config = dict(
    n_layer=10,
    d_model=256,
    activation='silu',
    router_score='softmax',
    balance_bias=False,
    init_std_router=0.00746,
    lr_router=0.00134,
    norm='rmsnorm',
    norm_eps=1e-05,
    tie_embeddings=True,
    batch_tokens=[65536, 131072],
    seq_len=2048,
    train_tokens=562500000,
    steps=5953,
)
Below are experts of layer 7 (counted from 0) of a mixture-of-experts language model. Rows are named router (the router's row for the expert) and show model dimensions 0-255. Each number is 500 + 25 x the weight over its row's rms, rounded and kept within 0 to 999. Numbers have three digits each.
After each expert's rows: "mostly gets" lists some tokens that are sent to it at least half of the time. This comes from a sample of Wikipedia text that the model never trained on.

# expert 105
router:538523551513468516486553501483484535529495483527509490484490493478566494499533547487470494479494514510468515522519498513464535497507527530479524527500474502524555494515550507489466543502479470492489477464528519494496459518500510446482491536500499494460478486498494492455498510496497493507462507469473465506493458534453495487525501430510495496451497538500470520505528526463496480516501545495438504514483488485494481464517500477481514528461468473488498509523486530532463538482517516479502510507504474494487504464514485495484489524539536513436461503547524504535470452483529533496493512474519477464493521491459476493507483547496533457517564529480489490518482505507511484458488553463513493494535522510487471496528520514510501485464508486483511536513499507523509508456495491
mostly gets: " took", " won", " take"

# expert 32
router:527523496488494495493477492503529490496524532490526549480516475471478488474529491512495533499471483514527505487492505497498496494504492484535494521529497515501503475501473467478550464508461482508528476495514546463515537452514523522513461499523500549505486534539497473538484505547459558494524529499530535502473520480547495503450526473474545466493469490538502526548469508512492500549521522463508485508493524458518523499516500435467551532502507508502498469487486508476477481490568496459493475516482486493528478505492493492486453524559534461503542497528506537513514512497496473470478497487484477522496496447485506481494526534513520474457497482526581499517492497501469518470513475495487501494531492507483453509487483500499449453468507536501505466499526466528532508498519492
mostly gets: "spect", " assist", " represent"

# expert 74
router:497556521506519483520472501500500430521466484480485483500537490509465462510488471494461475513481490486498535502523490482461481503491486507533454508467516490479480461517473487515527515470556483550460495483498528486474491441506460495518494468489523509516547482522524488496506464487483511503485495510474500555460519485511465507504524538505480514537531511503520470490539521495545492516496486523474462499492459533519510504491527513542461480506512490505487535545514544534505525503520498541505486513501499518470497520554476448551487493513432492476466477490460531468462486480465482521514498511493535501511493500493499483498481509508504549475523484486492494531500494479545484530469469507517505479489504499525507494480570482485531461455506499565505519502543494454472534490502506
mostly gets: " called", " \"", " named", "“"

# expert 138
router:496438525480468550567506485512500486486475513536511501495499521486448505502491516433495457524526553459503544473491550522532433496527479509558499492553491516475506514492527501530482480496520503517502500492507538465465528505513510505498500529492526513486532478492508495467523440496501495507529512534530484495456496466531502475515523468514460498543506505510489521499484505526514535513472501506459514502474475492555524502504456458523486517528495499468473497536482521495503503516491463516466506482493507536456496476533495529531494505488513482483501553501481469474491500521479479523488502505480495518489498486500495498513521525511434489490466497472490454467544517499522477509503482517573525521511490520548474519509448542451501491524500479531497505510503503520527486512474539
mostly gets: "JPL", "\"", "^{2}", "″", "”", "–3"

# expert 110
router:494479523486477512526437484511519481502517460471495533512484480506496503518493506491505525509502507515472499515486498482495493489510504541518472522479513503527459517496561488495510467477554484477497491522489481484530518462493509531501531511456474529516511513507473524461502486498525527460444526518513476478477538509545510483490487521490478479473473494517513484472507544498511448512467524502457533482526542497515510452451515486513505535537483458499460461546513515551520481465475518501508525449511489475504511523513451510485535503536535500446438492499456498470484543478451549452548501525524479501499495544521515499470471481476519511532481474502494475488473487508486499527490479511476537443497529491510528497514491501524475515486516532507509482489528537552455505495506510
mostly gets: " on", "On", " On"

# expert 153
router:519518469466503510501512499470481495512482476467482499465548553511471529517522480507531499493464453534454465499482478497474461451477519502501479542529545556468532542541481530516470480496524504509500496516510511490511527452539474510536513510482480494523512478488487488495505458513487507475526526559519516506518521506514556488473451481510457497526532477471501539464565503500494532492469482524494499501523465546476445513516493516499489563507508489522501487528499523498513477495464473466540521494521487503514537474487466487454473487472486507483492505467480488455501512504501492531497501555488488474532488480529515532480513506478514506552487534490477452502503449463490515488481537519483518488499489475514492546511516506475504486468547480496484478527466486488522501477479484
mostly gets: "Personal", "ological", " political"

# expert 66
router:464522496530470486519537473450482489478505520495506567476490480506490503489434451516502494538490519479531563518469456495534495510483474508469539461486511508460459497543495523510512469486491500483503445479542550495483528528503497523523536494511532446496521550478461454505478511533517503511482551512485493488515473479517528489501514515490505467514453502469485503505531499512526534498496470475523492525519519490459481518493510488493461520533526504527527505486503472509524520498485477527524491500570461525480506517481511506495490465521515498503497469483510500511463505497482481529554490510471461510490523466506499480531489491473527464482515477499489494535548503500503533472458515458496498513517484478531493533488416519533470469511491506511472504524482504542475492530502530
mostly gets: " may", " May", " st", " success", " Council", " collect"

# expert 96
router:504497456482544512514474538483467522538496501517493513464491455531553547524466483499473522472515465509492492459519513562528491483478566450480517488494508517511477474480504450497461496527483519513517495493487503509494510446495490485511509473529512514516490500438511506471505487466508501537531517543508497518502520491464479499522492504522500456525476492489439530500554506459518464468516512496501508515476499503536488495532503543518445449492491477490470518506512514506530507522490454541543502460491495506518481532479501539516554473507541540514518512489500537505505497493504512504484497478465484520553477488477468541472459521533506486487516461494493503453462536503472485482502475472467522515467508514501492540507482530512488520489489508534492483453516471474514537476508522
mostly gets: " Gold", " Frank", " Smith", " All", " Scott", " Richard"

# expert 130
router:478511447495511521474505506467472496484499499468467498484511515489472493505529482496469537430520452521474487504521501510528519551494525504522511483490532522531468551497504473476480522492520525489502506491463509448502522536440452535492476502484550482489528507549494539478470487504487490515499520501491462477500461447507522466468540548492522480498489490502494521516537464519503515452468516480522548479474535499540498493480513516507500564494485542510500521452447506484542506499433502484500495492507504491542518502481549470505514520497511453509506485475545489474503501505512483531503494515488470512510510521497532492495490452558522480516481549503487515511510486504520552496481536536548474504489508448510466470499518473504474497488517489480530493500524515500466497512481513
mostly gets: " same", " every", " previous", "​", "aged", "″"

# expert 146
router:500508491516465484522552508493482446516471512473518522559500473469487506453520529472493517505529486476508505488442469524477531507539479465505514547500478484503494530523492522527500524479470486517502503484498473479494503479491511482527489502520464475489467472525523520491527469504486468488496506521486522502532527446522493528489509477478508536526477461510526539477524476522484537502484489544501490532511530516518509487497483497522464484530462531502479517526514521522517553498480488503460535487473469469528479507485483550470545493527506494538506524519516496488448503480488447504522484469469536519547523490468482517475527525522495521477483478523489473499504495491468450525505446520485539497491531496518476510545548473558511503499479487465519522515556494471485499440544463
mostly gets: "и", "ن", "р", "ι", "د"

# expert 167
router:550485511540556470490467493487505470467535524527473479527538511476493507511464490532477479516455500510533517470537520468446529479530500471493504472484486479490534490464498463515530504500512516471504531487531460513529512484519463431506482519493507522548515536499475498504483491522530515468511506474488479521508480467489514487506490510527505514492488492536485498555495467526503547476527448520478491496533490538508525495474457534513483522498459470521528527464494469526499476499479562489484512522527483497504513476490511510450486544467479478499516476478507534513522500501502520507538503522504514514453494464524511514497490463483472508512490520519525456473518496486456506533528473510502526442486512543509493536449464528505532490532487517500431524504524508461481497515501461
mostly gets: " game", " program", " book", " title", " album", " brother"

# expert 179
router:500527522484497477491503485539487528543471516499486474552510505463491531544494489494512495523489522494510449494490474480472520522526517512535491475509459537467461542480492465484481557504487485533466485494527534528513497480440515541456488490479480544543488465483535488529493526512519536513528511530457522518479501537537490496499469509481480540500495495497482495512434499563495492521515502531533504496465492497507515479555519519449486493522457488463472501506491520512521516515479502530508508476478524478540492497502502477487499488550460533460532466533518490520536482559537446475461498519511494497469483507487453483519524508486501451491495474494496535511479513525534516467494480507555485469510515471519495507546537491493497525496543499501494519487461502482489495484494479
mostly gets: "MPC", "с", "т", "н", "р", "и"

# expert 65
router:506524550512496504497515484542478492489503479472506487528516479481506520479516503530505477538533504534475505511455502504516490478507475510497484514472458507510543480482467518548511491510487477487500457488531504495544560518490494494477513523511528500546502482537527487519456470512531523514532513518464512510533518510461526528482464482475516524490542486456504505470537524488517513512474479470494509470509506500508482513496509518477476486474484489552497517492490505498472542494456494495529549514537535484492509469495464523473548474471444515461494523518478487494502477498528573496531505529507532546483477502484499495500463499477486479517534448512467440508463468497504508485527509533491497511545492460518454501457545506559464486563518478455507485520492495472473506530518470
mostly gets: "---|---|---|---|", "|---|---|", "See", " Born", "Note", "Species"

# expert 180
router:512499485503562487509540451512493512485503517471459495509476530515509483475486478487507513455467480536543537478491554484493496470495452522501555510489495506481483449484443550529531484531486469485516504463506520489486511495462492486515529507526521477556505465489478497485494449483508502521542470524508535511504543460509475478517539541503493507464522475540504517519517488518532510450515484492495507502488485533513519521493506531519484526528499466526496521501534494537505522499456495530552482469487480533498527486530467543486457464525519472546513540485476522505501491490519497519551497484441526491497497503540480496477483472506487521458468482528517465511493502498478511484491536485518485530507492496475481474522478505502489474506481539448523497449498486484492514495558456
mostly gets: " Henry", " David", " Michael", " John", " Charles", " James"

# expert 70
router:485519507502507525521487496512503449459521479494521486457457479524510462527531480462489515532500530481547512486477486479490521498485525479464537487477502527473488525529493511490534534497559532434484516519494500485482479480526492533525518521465504522500504495511473517459466517482465499533486500495505518478455507530515496534501511501512512532507493484526517562512469490479460471513477449527496445454479503566489551506531503474561487497503508470483506500488512506481504524544465446503494441520521482507496511544492504501532514504458516462490560558493521521511467501520497510488523492487531490480477488445498486510520509504519485512493525504505518492518467480522501486505538540516489437514477474498528494488480472496487547502524497521501499499517517505545541477537457511
mostly gets: "×", "0,000", "000", "year"

# expert 165
router:467507433482471494506542506493503516503448465471499532497486492501486496542523514520488525499493510470471490510496503477490485510545519484482492530458519489479492480458494465530536522489460546518472513493487488529483502492486453497510532514515496502459474526548457501536534536505509502517463485479460480448505494514566561544487503505546497541530499498516528468482485504483464486493487516505526504522519531518503467482485502502499505502519507535542472529471497445500520478514522494489454477538496536453514489488488518486580499518542484511526540497474506447501529494464518544475542489482499501493500451466435502504458468538505501491497460470500485514522520469522481504513514475477543518482515523533500531496496522504476516510500501501528513529503515511486476531524496509
mostly gets: " Ka", " Ko", " U", " Ku", "ō", " Ca"

# expert 126
router:490519496492488494531496518476490527525542530515497507570498531486518491489482464493500547516488464521473490478492494497512493488482491472477467480507458506503522525470483495497496471499482462539553473520507541473475488504510466484508485506476512509502482507469499550553488488485542528498492497519548560494515520524524533511443523504439465517498468498492475529519466491490525487511537524455511442530463522512478454492497459484492467452484493474479495448526507531478514508513539505488533473481482503523546526478479469539497468548495504536540541528536465507564489506549497473494511495493494502504518553469500473484507517459491475483470496492505507489493501492521522494490499517504490476528502488540480492493503524542483540493512507452475529517495552500526483497537500474
mostly gets: " Francis", " dis", "for", "è"

# expert 64
router:473491460505482483540565510517470516528508518468470553480492500495513466479520511500519489503449522492497500501468488504519487465507494477490513523524494534505547493512515448497488521495502497504457523546527502520450501511533516487461485524443511513507500495497528502542470508511536503504498541514471549425473504521489537517449478531514508533507513465533444517468496518540536521468531473487518532513532490418547506540545504453507480519468530500497517515483523481531511480498442538508492501498488438477453506517530504497501489500524489449533510524497490517484491487550490544521467493513496512509488498527477506542488490504491465491493534480517505495493524485501478522513517524521520490504529487494537503512518520507488535459512527502491475497518471471475468502479491515
mostly gets: " ·", "Career", "History", " List", "​", "Release"

# expert 34
router:527487482503524483483513516538496485494472501480511450492471493551465455457520484482511469497503513502509517571470455473567503519492526482524539502455497482534477502487497519465514520491494503510478536526480446479510499524493514522464524459482493514508520501514496520477513494516482465468488524529506495497456501537541490446516520499461465516548458515484504493498519500551520466488521483524531512499508498487490482492457564498498532489516484477484521505539484518480530504493514516505500478518477566487545518517492509455490499487454498535464508516546522502527559484539525489539514498467542481510503478529526503476455494461492532490487494553481485534487485510504525499487454488493479477489500476501499440449524465487481501489495508487528498492533523530515482512496498535
mostly gets: "′", "£", " $"

# expert 133
router:520520486492522511546484474484516528470503534503499501511491511473481497503536512534497489496483501522537522500462509505505513498497473491498524490474522525460513476461530481516455487503473515522501513543499499510508514445482503514487516497505510517500475480488472517477504531504526496525511480529515483470510531456455482433513519491477495474509510507493488475484525521538517513463470491542533501516517529535545453480545478537505477505544477485512506524516546514540505545480507547531481458508462443505493508493443539456481471490497498498527548485468469485491482523562493521525494489529551550492507487507509463492460504495479514489492452575488499479525489521511499510464486498482489518511499489482504519561488492514489505455483513549517469483465521482444453498519455496
mostly gets: "#", " level", " Division", " Group"

# expert 101
router:562500495550480540499478475484483506510519532537509480546478484511509476527476476480514468533501546505530484516510480495512544514508456460503525521489489494488507475488553469482552526465541497489462529475519511506539461475511490488453477528461496513468504519505560505518533485483496499506476540476494456518493471537536512516444472520498516494518499514517479499484477461526502515471528478473525480534526487532491499531466466489546484498511484512437517511528501490497468482479549519511456488520499484484522491499487500499529491503478505535506494460499499471510495552532477475545507495501495479517483458478519465561531522515512483498506503496536454491491496518461495518517537482496487498501517478547499457511502487510506515520473496502494495456522478450476518512535499428
mostly gets: "ities", " children", " services", "ies", "ers", " people"

# expert 109
router:542540516468486504479517491489504488510518477523488508493547526495454499521521440442508502490476479536507505452507542509479492499530472477487484476541497508478530494493482534513487496479522491493512540492477445480511549494495447498490532524475523525536532518519526457515504524497513520476487530515523562501551518515496522504561505501508524507491493493522488496459492517485526508477498523526512459471525464477518515474495527494523482509484485543481554488487543517480524491483499488531464474483480527536484493536547510528455495481496519449541504495475509532505497524480476502477454497538474473467542522476494521495496523478530488477516489441453493516468521475499521479486512472463494544516527508465482469527469475518550483490508494501501509472524506459461505495547484487
mostly gets: " German", " Democratic", " English", "Japanese", " French", " different"

# expert 0
router:524540538461472516495488497450475504499492465518472552533506466500469450523513493531516506507497553501511479507482513463515500466522500545509512493487486482509509425505519524532508481454539481461509502463534519501454521502522515442538516487520475504489493496559504534463518503489494502497499481486486440529507507504501483471521472521475498481557509466454490515478486463542460520517525464531481518524481506472554476592511504511524515518506513484459518507515524506554491513496530509490468481479512471478503508497497447529527494498502468531529530506486538498510479474478490519511523498510529504501491504480539484515513494516482499505481475508487464515526465523508503505486493486531519495496467503519516444521520479443470510475531509464481540491537482503505496478515522476
mostly gets: " used", " again", " published", " including"

# expert 168
router:493470472520464495486500476479533477490522498468503482488513462498500517477524504530505497504505479464465448512504538482523494491481511501473476465535492528517514509524496474461526477480488532543523481518437507506499480519472509520500507494512479504465474540544422478541496466514570575533453476488506471463529501494510469486475548500481512502501470511500542502502457473486482527514502523448481493542480526480474505489482489524501518499512510514479506511468502525529492465483500528516542497528493554527472450493500520501478525538515524453532469511460519488500489515532523547507530489521496527483440535495537551480466491517490475479493473480538507528494465489506534496498495460516511489512534504490497502509485485518495503487548493461529481483507517460454491498493485520
mostly gets: " no", " No", " Do", " do", " Vi", " Va"

# expert 117
router:464508502526452461498498491505503498561521491479526492505469542537486492493467495530503503494457467497525504481516491524482498506494478504465513523478484493463534474510514528496510527502484505540468466483493460472489492449496537506510497469464510486496489480521529537488494528508484504490526499507485471460503510481558541475509465556504478525493527482482531494493467538490549484463513467480464538489476510502522555467505512520514474472494499435497503457519506530494543532490514502491515508526518437514516470504555547447516520495555502493524519443503504495530494490456511494525519489467521511497499482505496503486512488526531462524518512544527527501553514480512470512493522487465519516485508500493493531505525489542447490498482501477503499450533493523510481521503530425
mostly gets: " \"", " Mc", "“", "{", " an", "‘"

# expert 94
router:518526493512506558557478516502534520510514525494475490516512502445503510530507550489496520485508507484464515499513523491511470525466489473457503515498538501525512469466521483518508502490526462477500522505474504465479460513511521530565496499444520515454492454520477525475470495479474509493467492493500504539535513499493458532533488540474519487512530486469500542466484484518506462472521477525475532465526492462518512447509533502523485465470509506482518498478532472516542500513516498476468461531490510514511455534505467478526495505474517507467524488472467478496498510473534490491516496546476462513439508467525523551519492446544480528479512496526499527521510509530473468548510529523481506538510458468487474510500495500472462490491497503551453478524510494497500502490511539
mostly gets: " first", " second", " third", " all", " First", " full"

# expert 147
router:514473496480533508504498492517485499473513502497486494458531492505511482493465489468501495514518510522472472498490517485490514500469522520535541540521524548480502498464492526489496481482517503522448479466501514523471494519503513560492496497484486524503508506514495528512475482513487451480485508562527559495462509504488486471489478448482465493452508493533506500461489491516524501489516546507527500502458473502489515500482532443546495489501555530520473491487528498483549504468497485489496493493489527567493522528533500475451521474519471475523538530499499514502523534475505485505505497487440468496460539509512543491487509547452486497507501525521493525520502454524480467494438510483514534552515501496490514498433482532521496510535496499524519483456486496422546484536493513
mostly gets: " Best", " Royal", " National", " International", " Great", " Central"

# expert 103
router:445501503498459503505480488516511506526476526462508503490480500506477522496486538486464534470542512526535503505504468525484517457496492464516479501463469516464464525495496482473459526478505525546498465478462512512494509532488470496523503501464484508524520471468492499493532493488520529470485536534529504449526486520524447484499485501482477498450446457498517516499506520515527529489497503507487501507517484513484503485453540468464511485472501498487502487512473529477462457470526474456512496478569510523513542468505522532464520497512494518463511500535475452506472505525461522510470501515456492474512490541483556519508520487485491539521487526501548483492499548547518545535493490490556495552488469484488478469524492487499514519535480497547493503530459549511514470514510506
mostly gets: " (", "М", "[", "(", "_{", " (1"

# expert 185
router:506489551514513538511494503482511490474522534486508511523523492511547541512471480537499450485461523482465488448462477489475543508521475524496485476468499552518529521514506498474495523481501546468507522495482495495512482518516503514495497499505495515540497503463479498534488507494495517517501532508498529516502458499479508445425465509497512498515477487533478476467499535527504488449475486479521451474523531571511476511490470509503528480499499485511468474500514517515498515511495478453478487512510446481491456504484542523502461533459529502509506537458521459514497491471430474461498494474516511461514497489506485514481525475474441508509501479528533514517501498484521536502490506498494505521520496546528489559463490528521514524559517520467512507482511461510574489514497496
mostly gets: " water", " Air", " music", " engine", " service", " train"

# expert 125
router:491523539514508486506513525484527526470484501513521543542478487506488525469480483450510528495452476479467468500479477518559454480501507463487515541476475489508486483475504461527505530543478493498516499489519525517497520521488460492495473496491452450495488476513486507552529499492497517513508511542536469481492494510519530525460517514500538500514501441450491469474464531507498538491529547453514498532451502493528502520488498547473514471525506476508488529487478463497523542509506533541509481521451512460550519485494520490500490560484506501533466531525492454512540523506482496515531493500507484530516473484478478525500472493517483499510493489524513475495478481467502430510480479483474455546508500514512522497474500499511492501467499470475524507561487523526527478519558493
mostly gets: " San", " Ni", " Francis", " Saint", "с", "Š"

# expert 76
router:502524495509478485517490456491490497487515470486501458538496552492476544527459477500523511494512538487546528495516465535506459500534523505493496535477476532491518495515496485482462508447459498531468462479477530534507503528420501499494536477492501507534493520505496512504480508494516526521499510489480507517540502496498501505503513504522543494498538454533521463535471483516506508496522510508506498507488479499511509581504483542510508520509486489494501525523539468510512475472482516478486497543486502486479496477508482544524545533493517515517476507507535492512547512516468517462501489488511540505479484480495505486498518482543556470534522487519502522491528508453473439474458538474483512454537521543522457517519442481473488473504543494516520550455469497498470506533465462
mostly gets: " count", " match", " pass", " Wal", " coach", " church"

# expert 68
router:545460466518471517455522474494486502471511501498487495509464521459509528493506454481515505521489529481502495473464533544537476485498515513443537516514511535485485520546557487551540510529521525496528494513477482525479499520478500509503492471503547468528487504487479505485532580484494498509484515546503511494517534474482475481542487524515502464498554462495510474481497506492513486476515505525544512535494464494548472531509514459484469451465519539505502500493523460536514518482470492502468507528438509500504485491518524483430544505499495478488491506491509509520479526473476480505532488495528446523494487462554488479497464468512481511515531542512521484494498527500503489545493461521553494490509518458480505523514466485505536495472532495481486495497492491481451484487511520
mostly gets: " North", " Bri", " north", " south", " Mount", " West"

# expert 169
router:512474522478500506552472495483489540498527506531499461486498528509454478501578510537483504514539519480501500493499511508505493516523520543504481455498479491494510462484515505452484474521513547477527562482516463539515503465514537450498523510476478537495495457512482526533510558505443518513514499538490471572522529457494517488488491497502477478513503521473428504536489487528455491474541486499503502497534512517512488468482471527513501527502499508510498497518524448522489480494488490548488533483504484476515456545547485483521491502501498511523505503449538492512537474511493477494515495480516481480504454462493474511494474491536492493506525510498466501479481501461502501563506506522512521513489473451549504518507460499461497495496508475471476501475444472481505486480489533
mostly gets: " much", " week", " years", " month", " more", " short"

# expert 88
router:519498503523527489465530468514440489474464542482496547523500519509506510501479497461494507514474508484460514472541481484535458520464506490508462517483501531530489454505462525521477511500499490515521569517507514506514469521454475490506491499510485461491499448506496498515505475527485515522491517510529518502486547480529455516497493518509508482519510476514462528534513518514536477543482526502474491508496524455530529488566517549531462509506513496476493507538491527458499523470457487532531475482495484493541477482531509520504503515519527480491494513515500528513496433529495484489490498500438515497555513556531466531502474487532488538526447513491450431497503471490488524472479531510502511505515489485507525483475551509510534519474486481465478487510461517504510479495538491
mostly gets: "ñ", "í", "ç", "ž", "ë", "ð"

# expert 148
router:521492542456529527500495499497457517487508495536497493477516542503499485522497487518503503502541497475534535452498504510488530519538500509508479532481521534501481482483477470481490484515539535491470539488483532510465471455499490470490482496530519473481503519467508514500513481516475479535543493496496534525475481479480513499518480466510523486459514452510439508515513501527518517498523487490501468543503488513485437530459471491548465512487478498492478472492536467479481543512500494557502503470505510534496493560497512510480488442506524508524492483490518519524517497485505480476470485479505508539481524453511458533445523549457496492514475478519509523495492515522508506495455526513497514519493512531550514569456481539493501491486490504525519440422478477473536505536494514
mostly gets: "!", " River", " Street"

# expert 186
router:490458472508509471462499497495489503447534501495469530459488486479514504511508501513564474497491505501524510487471506494513535488509491524503485520462531511524512484476471448498543514491494512527530489520519495494504514481543515471507494459513528533524513515467499501542477528525511524499557487452513470519490518475509500489478513529518560455506475505490456543520497468546503536459502524495503545511532500489450502504508473493474515539516460447509494501511539492487521491480513518459493519509478465504485475497491532522514492502510487510545539465507477503497496513502487495525471502522504529517459447523552463515517488504461513448474483496539473513513494492445479521523519491509478442516489532492572481555502474515459542480455495503483480506452529485510527526500488501
mostly gets: " development", " plan", " operation", " Office", " law", " control"

# expert 107
router:525489540473496486500521516493499504511502529528496495488498483487516497502472545523547527522523495517463497498475514525518543544437506465522522549504556469531527505483541548520509487483489520503520516519497522498492472498512508506487530493518466456465508525446508536483495477476523477554496508516504493521531444473476507453514434505468523515490481546541498499465459484462479504462523514498501521456469468511457498499473506532515502493462508543497451472485455488489455507511494482505483530494482536521506511473468545522460544501469497485520521469493539462482515504501462485509449493480522498463494533531530498484531543532501504468527482525486504482489505513480497484492501465525514496513475511522523505560475483519512489511463482545530474514510500526518484500520470525
mostly gets: " commun", " Park", " School", " Museum", " Film"

# expert 187
router:518471523469532492492537551531482480543483513486512536496521535488489536464462487517479534542546497500469497464482505522518541515504498500494471537491541480502517513509459465501481457513503470499510517455511503483482492512446533523527504550522481492500499536485552523520518501527482501515524540513507536504523536478510514488487543491504548469514462483480467501521521497471468488509506532485534502492525485503535443503447488527491482462525546489478478518518476516483470493493494493488482503494519568442454510516499522487476495468549522533496459479499512495527489464481478520448578495484501496492545491529490473459487511503489522467522479501463522470493512529534482495492475498518491501526488492523484485516464531523508481506495489486489527479453500504453541505503488473
mostly gets: " Bi", "bi", " Port", "ana", "ñ"

# expert 120
router:478483506494470495473515518473549494521474487485490528437457517537540539455520524493483499451489504493530543518516477498471463469537449473533493535445538521497473506511497498499484497515485492513471473477460458467444495493502500491506501514500518521525493497506491508480504523493455502460536488502538487519529535497525491491526449505462501517490497513483498471521475492498482505536514488491518493503492504469491483530476495467458530490525464523508526531457473533527464503516496444477483474499537495546485504482503513512541537503489528538489500485531468548498510465523480480502519497523536533439468487511474532507564554539463523494509471485490521460506523483496534544541485516508493517478515504545491526483509503499459503484503529504472485508504504478480468503532469481
mostly gets: " (19", " ca", "–20", " (18", "–19", "["

# expert 137
router:454515489478505485494471535486509519516480491490494482488504500546482497479508471489498511480515500523497557488445478492529487450500505463501477522461509500524490479500449533520491529544510478487519544498525474521481500431514463494477491500479481481512516524488458498488479476542505486488525512519500512500496494476511522459526523480459492513516501492512529526507516489449487505494462535497496521501490528482515499546489540519530461481442508512500520494474553519494502536504471577500472498491502478529499503495531528494509486490486524505517486498517510515517465493478512520510475498537481541528459507514524504461554471477501489462481494561483524527471488486496465555476524448506520498534519503530486500522453433539476507503545512513509503462529496560507490469549467468
mostly gets: "'", " along", "’", " Game", "Note", " Record"

# expert 173
router:490507518512462493515511543514544493475510488471508503496469516491475494503511446502525508501495486509562501541514509486533485494476463540506515484493493511476472536497475518522500575488479534515500494495506497521474509481486514523474493493503458516511507473535510495489509529517461490491508503510501425474494538511519492505561468516519459502502484524514516518508498548508510491517530462513486489544512511492556516472506494508489494504538470499524488488495477470533476497491537489501497531496429505473488517445465546485495474476485477474514531438497494500481432550515534506487461488455528495481467469549486503467512511508503543513510491503535478494490516537513475512503535493453474488470488531487481512470462512508478467491499515571438543519547505503488527509512516511
mostly gets: " H", " R", " L", " B", " N", " C"

# expert 112
router:478489517507494486558479479475529491517507492508480487483477473497483496496518503535488502461503480493494523521476461504472437474531499494540479482564423468486532467484478493507490501510480488498487500524523483487511463526507506500500505499514522455531502454483477492514496453451485494494493484527526486504479462463503567540533493488488503509475471459490521493545503506468488533523488495503543501507502540536468482528529492509499500498556533491518501467496501484519502521509491516508548533469474447484501508511525542470523456529476508456537483521481461478493496518475492523525495493510531501518446474500528432482470509466544531489494526499519511545506519496479497545532521503507479500516490505551525512487482479479514526473549477514507537521505452487509466470488526456
mostly gets: ").", ".", "!"

# expert 106
router:528485500497550492490537504532478508498500522492489547538496522533527495477511479492478512471454509533529495483506488485472484513525469504504508503496487537479504440509439490523530492513524480463504525492494547485475464518470493485480505502492476473509537500516471473478514438467469516474541452494503536480495535482502503485422506496504478480487510522504499538555529494532501525501482520516547485515513497499475548507481483489490515496499505465522487516540550478474544480502469503528512528479499485467466511498536497503497488485488537512521492536462498557502516486473517498464560491463529534558521510505522499521471484470510470520506455481489482496538525509530469528484465511481488516483494452523487520473522516523502480493511493493464538476485449505524523556452530499
mostly gets: " Michael", " David", " James", " Henry", " George", " John"

# expert 188
router:517540533533503493502473504494502453461521544520488479506471470475479527524554447512494538509523526531521547519514466535530523487500503549498514489535536499500517483510532492509478493511529493508517461488532493525498493528526518529530460499521531505504493499483554465473491571500514490512507510503459475489475511515483491518524448446466469484490499547492513512512526482517497515484479480537482550498499488483521474513534532480480530505508487532504493502506476501496514450514476470492496505519479479554471522470465530476483477447464479507525499476489490466481497490468497460518492499472483482529490497481512532449529473497500545517483559499475510478466534488507492500497525538471530536513509512471520475506487528445473470466496499500509526532499462501545450487492460519
mostly gets: " st", " tr", " gr", " qu", " sp", " w"

# expert 102
router:497516561480551532490490473465532502536553485509489474503474527529507492511483520496537515485490487463512503488440477487480537522495523499459508511498511518489524537477500532514550536518511489511501498523487485515476512512474488511532499480500539522516518520492524519518504524497456544523484500472512550532505500516510485508485489551481503505472499520506504460497485491510517483470461550508527504475485451512503481502486508462482479451494538524470512471435446526484492442499497496471519485539493482557516535477502465489510509494469532464476465507481480522481535518506522515488471496533499504488508497464534480492500486510433435493501489507501511517502453487532470485460487499509508508516479553532526500523433513546495477519495443480519499491509540488509504482525463472
mostly gets: " Army", " Force", " Democratic", " British", " military"

# expert 155
router:478491511515494444461486483496494477520494499511443509519451485509486476506526531499504508513537433525536502506518499504492480507471470505523529500522497539456478478462479505538499545540487548488510530516523494512473482511486525511502525492502442531504496507465474528474489503456493518499530509526533446481537510494529488466494496534498467479531493562548516511500481538512486496447544503496494526514503489518475522488492506492517511512491472503490468528496459507468502466530503474538542499501456448501499534473505505521523500467530524510528508498480496515499450534521516495475499488461468514529526439497465515555509471511527510493514525509502482509511512540463514511466539523502492520506472528507478445501567488487482472485486502531446492510559524505504486513501510518
mostly gets: " J", " Sch", " Mc"

# expert 67
router:535506470508478507524489494499499460498490550499454456505537478501517499534508559488484498515487564484462525489459524498494511510463515509539476484541504511503502493528471518498523509487512477468506485476502445473501507489502472522459463448462533550523504497503502499506478478535513480534531538526533538509480517473480466464528484460483526495507512551517492522451508527476468509449476472534539505486518461534477489521456496471537492501505505490460498506533515522473526491511496503460447486488524475506553462533509490470486530504494505544523468460490488483517485518511488498475487501548475467516507528466508467487515516474485478526507517493508485474511499529495496526534452510515484520517528505495478476546472484524492473522502519527509494457504481501539514477553454524
mostly gets: " Best", " Championship", " Cup", "weight", "×", " Super"